Weights of a small mixture-of-experts language model, trained from scratch on English Wikipedia.
Training: a variant of SOAP for the experts, 292M tokens.
Below are experts of layer 9 (counted from 0) of a mixture-of-experts language model. Rows are named router (the router's row for the expert) and show model dimensions 0-255. Each number is 200 + 20 x the weight over its row's rms, rounded and kept within 0 to 999.
After each expert's rows: a language model's description of what the expert responds to; "comes after" lists some tokens at least twice as common just before its tokens as in all text. This comes from a sample of Wikipedia text that the model never trained on. Tokens count by the router's weight.

# expert 0
router,198,237,179,183,212,182,253,196,208,205,220,199,201,180,190,165,185,169,193,171,207,213,211,174,200,202,246,195,200,204,224,202,208,153,217,229,209,199,174,165,201,215,230,174,190,164,204,210,215,227,186,177,218,235,201,186,185,199,181,201,220,191,183,160,209,201,190,187,205,186,223,198,219,220,148,197,201,220,182,234,201,179,223,196,152,186,198,191,210,180,164,194,189,201,211,172,201,233,212,175,206,179,205,216,243,190,199,168,211,194,209,182,178,213,163,217,219,205,177,195,224,196,187,238,193,203,192,187,201,177,218,203,165,185,207,195,204,199,204,210,179,205,196,168,205,198,205,181,237,185,180,164,205,206,197,206,222,201,199,212,208,172,210,179,202,223,213,240,237,172,203,156,204,222,166,211,212,200,205,196,199,201,188,203,183,183,223,228,195,217,208,199,180,244,213,188,202,179,177,217,198,173,205,184,181,160,179,230,220,153,188,191,185,196,221,218,174,204,198,186,196,223,230,216,178,224,221,229,221,204,190,217,199,202,185,179,186,196,181,206,262,202,185,212,174,215,178,198,226,219,228,185,181,235,188,207
What it handles: Determiners and possessives. Articles, possessive pronouns and possessive 's before a noun, often after prepositions, such as the, his, their, Verne's.
comes after: " of", " in", " to", ".", " for", " at"

# expert 1
router,210,180,194,183,184,208,185,217,230,216,210,152,183,196,175,182,207,213,204,190,217,220,209,204,222,207,244,210,191,174,219,195,187,211,198,222,199,204,202,171,219,204,212,208,222,214,214,192,242,198,197,196,222,202,240,193,176,208,195,199,215,232,194,213,229,186,163,213,222,165,222,214,159,193,194,195,201,208,185,208,210,220,217,215,195,192,220,203,197,188,171,228,171,200,214,153,207,206,181,170,178,190,175,210,194,194,179,194,202,239,214,185,188,191,211,239,202,219,185,215,193,202,172,244,179,206,211,189,205,218,204,207,205,214,248,212,171,189,178,217,211,230,215,189,208,209,200,191,220,194,171,212,223,246,208,201,247,217,212,203,206,221,172,156,186,197,192,160,211,237,180,185,204,216,192,187,207,194,223,181,217,223,208,175,247,193,225,200,181,210,214,187,196,210,207,191,238,223,202,222,202,200,175,140,197,207,191,206,213,185,200,186,246,184,192,207,205,220,209,169,179,262,223,203,211,192,223,226,199,195,200,222,199,174,171,228,186,198,196,202,214,220,179,228,202,197,215,208,224,190,202,151,184,182,158,159
What it handles: Digits in measurements. Single digits inside numbers in measurements, coordinates, statistics and table cells, plus spelled-out numbers like eight, twenty.
comes after: " ", "1", "2", "3", ".", "4"

# expert 5
router,189,214,199,178,197,195,213,220,200,182,220,172,203,199,193,200,205,170,244,217,208,213,169,186,221,194,240,180,175,161,229,233,174,172,190,194,201,213,223,215,177,239,217,208,212,178,215,197,227,222,191,193,237,190,221,183,193,182,222,190,209,179,224,209,200,198,199,181,252,196,243,213,189,193,221,226,194,198,234,228,195,189,236,193,189,200,213,201,195,171,197,214,198,214,215,152,204,183,200,191,196,212,221,191,204,215,198,209,199,203,216,198,183,234,207,246,241,212,217,187,219,217,182,209,176,195,213,190,177,184,207,196,182,202,224,222,174,198,209,195,181,197,238,215,243,191,208,194,208,224,204,205,229,227,208,215,204,231,219,230,215,193,165,186,219,188,230,214,201,190,228,171,190,211,145,187,177,161,213,155,186,193,186,194,204,173,211,207,182,204,235,183,167,206,209,242,194,231,186,190,201,185,194,184,187,194,185,218,201,179,228,152,222,171,235,212,223,188,195,206,192,191,198,238,197,196,195,226,211,200,202,206,197,184,195,228,189,189,214,193,248,209,179,180,160,188,198,179,200,168,218,207,185,224,183,164
What it handles: Nouns after articles. Common nouns right after the, a or an, often followed by of, such as part, number, member, centre, University.
comes after: " the", " a", " The", " an", "'s", "The"

# expert 4
router,187,211,223,179,205,212,176,221,201,194,193,197,213,215,174,171,208,200,222,184,234,183,177,185,232,235,248,244,187,186,186,237,178,205,205,212,177,216,154,198,180,222,227,177,201,189,203,176,200,233,229,182,219,176,200,192,159,187,210,194,182,197,203,194,176,208,184,195,221,152,231,217,190,208,183,206,159,195,203,198,173,181,214,203,231,225,203,227,207,184,180,214,177,216,231,142,201,200,218,190,216,204,229,192,214,196,180,179,218,210,195,187,191,199,231,231,235,228,222,187,198,230,171,231,197,232,202,198,225,216,207,224,168,212,189,235,163,196,198,256,182,198,248,196,198,184,191,194,211,200,213,197,217,202,174,218,218,201,214,206,201,188,190,148,213,210,192,192,182,197,212,194,165,216,165,174,206,209,187,160,192,210,210,191,217,203,222,204,179,224,220,177,212,206,200,186,219,204,178,182,195,186,186,195,192,185,175,197,186,176,186,210,206,218,204,194,193,245,206,174,206,199,205,209,207,192,226,215,164,197,234,215,186,181,198,246,171,192,204,186,217,227,211,230,177,215,188,209,228,181,200,191,199,192,189,176
What it handles: Verbs and predicate words. Past participles, verbs and words completing a predicate after was or to, such as moved, began, him, well, gone.
comes after: " was", " were", " to", " is", " be", " been"

# expert 11
router,194,189,169,225,208,205,190,208,208,178,204,159,198,166,203,187,189,198,226,169,202,172,195,227,199,212,187,168,181,173,222,201,181,193,205,244,163,218,179,206,207,207,200,203,196,197,198,188,260,185,203,164,179,213,226,218,190,151,210,214,206,226,210,200,202,201,211,182,208,211,175,207,187,176,200,201,189,205,197,220,177,140,206,236,229,215,236,191,214,198,215,231,172,242,204,215,227,228,229,217,177,183,214,212,241,173,232,174,229,206,233,178,153,165,193,212,192,201,197,177,224,228,191,210,196,229,166,190,188,194,222,201,222,208,196,220,192,183,191,226,178,188,206,168,226,203,214,202,215,204,160,177,193,193,196,241,209,218,222,217,201,183,200,190,174,202,198,197,224,215,227,185,193,223,182,184,198,223,181,183,205,206,201,212,222,202,225,171,206,214,210,212,195,181,221,196,241,235,177,180,227,210,192,200,182,211,175,216,233,207,221,211,193,196,208,195,182,198,182,214,159,243,197,189,201,203,245,217,190,218,237,235,182,213,192,198,192,173,170,194,196,209,213,215,187,205,181,206,203,201,226,219,200,214,189,176
What it handles: Line-initial hyphens, name pieces. Hyphens starting infobox list lines, pipes starting table rows, and middle pieces of foreign place names like Ta-ise-ki.
comes after: "\n", " |\n", ")\n", ";\n", ".\n", " Al"

# expert 10
router,190,210,213,210,206,216,231,190,221,202,185,232,202,206,197,197,181,187,231,191,229,212,204,210,215,189,224,222,185,211,235,239,229,195,184,215,210,185,189,202,172,231,225,211,218,217,157,198,239,211,187,208,212,185,237,205,189,185,215,179,201,195,234,192,191,208,197,200,234,171,192,211,178,204,198,194,138,210,206,192,214,193,211,188,232,210,230,195,188,182,195,221,175,247,200,208,218,175,229,158,214,179,241,179,236,186,195,201,209,219,214,201,203,204,220,198,210,235,187,197,181,207,205,244,178,186,198,178,195,198,251,184,205,207,208,219,175,220,229,252,188,175,184,196,227,171,197,188,176,185,220,199,220,228,204,187,230,206,211,225,169,198,196,196,224,222,239,208,214,238,198,215,208,195,195,206,212,202,184,190,208,209,208,225,215,217,235,187,222,212,230,192,161,195,202,203,182,197,164,218,197,217,215,182,178,176,178,199,225,191,192,195,229,195,197,176,187,249,206,228,203,223,187,184,192,214,200,203,160,187,183,213,192,203,198,208,203,196,204,194,202,209,203,169,191,220,227,147,215,168,247,183,249,209,190,200
What it handles: Space before numbers. Lone space tokens before numbers in table cells and after prepositions, plus currency signs, minus signs and score dashes.
comes after: " |", "|", ",", ";", ":", " in"

# expert 6
router,162,218,185,178,214,169,191,238,195,199,198,205,220,209,164,200,201,203,242,202,192,174,185,260,243,220,202,207,188,197,185,204,219,207,190,212,226,215,188,192,185,201,181,179,225,202,203,225,209,186,211,185,228,207,189,161,205,197,164,169,173,158,187,212,190,182,181,189,214,186,241,207,196,202,184,221,207,188,209,230,195,193,202,184,202,218,210,210,206,172,177,197,210,207,192,186,199,188,197,206,176,163,194,205,211,193,214,178,239,206,214,196,218,235,222,203,198,222,176,235,198,207,180,208,162,225,187,218,194,233,204,202,190,185,188,227,209,213,197,203,203,202,205,193,235,202,183,192,205,168,195,164,203,220,202,203,202,203,254,195,164,191,194,179,178,197,237,209,217,190,224,210,174,221,201,165,230,202,200,156,199,178,220,234,208,163,211,222,200,209,215,202,158,209,191,182,212,247,200,190,198,175,223,159,186,182,183,218,217,212,216,188,225,171,225,164,192,201,235,205,198,165,233,228,159,195,205,223,189,221,190,229,211,202,176,227,192,173,220,173,228,226,183,242,199,192,165,203,218,193,198,200,194,195,211,198
What it handles: Infobox field labels. Field names and values in infoboxes, taxoboxes and coordinate lines, such as Clade, Born, Coordinates, °N, and heading words.
comes after: "-", ":", " (", "\n\n", "|", " •"

# expert 9
router,194,206,193,191,219,170,224,190,230,178,162,193,194,163,190,194,206,214,214,189,194,158,169,209,219,204,215,199,226,192,200,221,217,168,204,217,206,261,195,229,186,196,220,213,186,190,199,203,218,249,178,209,207,201,216,184,190,183,180,213,230,200,181,243,172,183,233,207,190,163,234,198,185,212,160,205,176,224,199,210,210,174,237,213,223,208,217,208,224,220,187,244,195,231,210,170,236,237,199,189,185,174,218,177,189,216,214,179,210,205,231,212,206,202,207,214,200,248,175,211,200,209,203,244,184,205,182,197,193,213,213,200,205,206,235,228,169,198,186,193,211,175,236,160,187,225,235,210,177,211,189,216,220,230,204,164,216,212,231,207,218,184,191,206,211,201,211,226,228,173,199,185,216,204,176,180,187,220,193,158,214,232,171,196,200,187,215,224,194,215,210,201,203,222,178,202,187,225,204,220,221,188,192,209,210,169,219,217,202,199,189,167,194,197,210,174,201,194,190,205,197,226,181,206,182,195,202,224,188,227,222,190,167,187,188,191,207,198,219,192,215,221,167,231,161,209,228,162,196,193,203,163,185,180,182,184
What it handles: Years and table numbers. First digits of years, year ranges and ages in tables, plus football position codes like FW, MF, DF and Win/Loss.
comes after: " ", "0", "9", "2", "–", "1"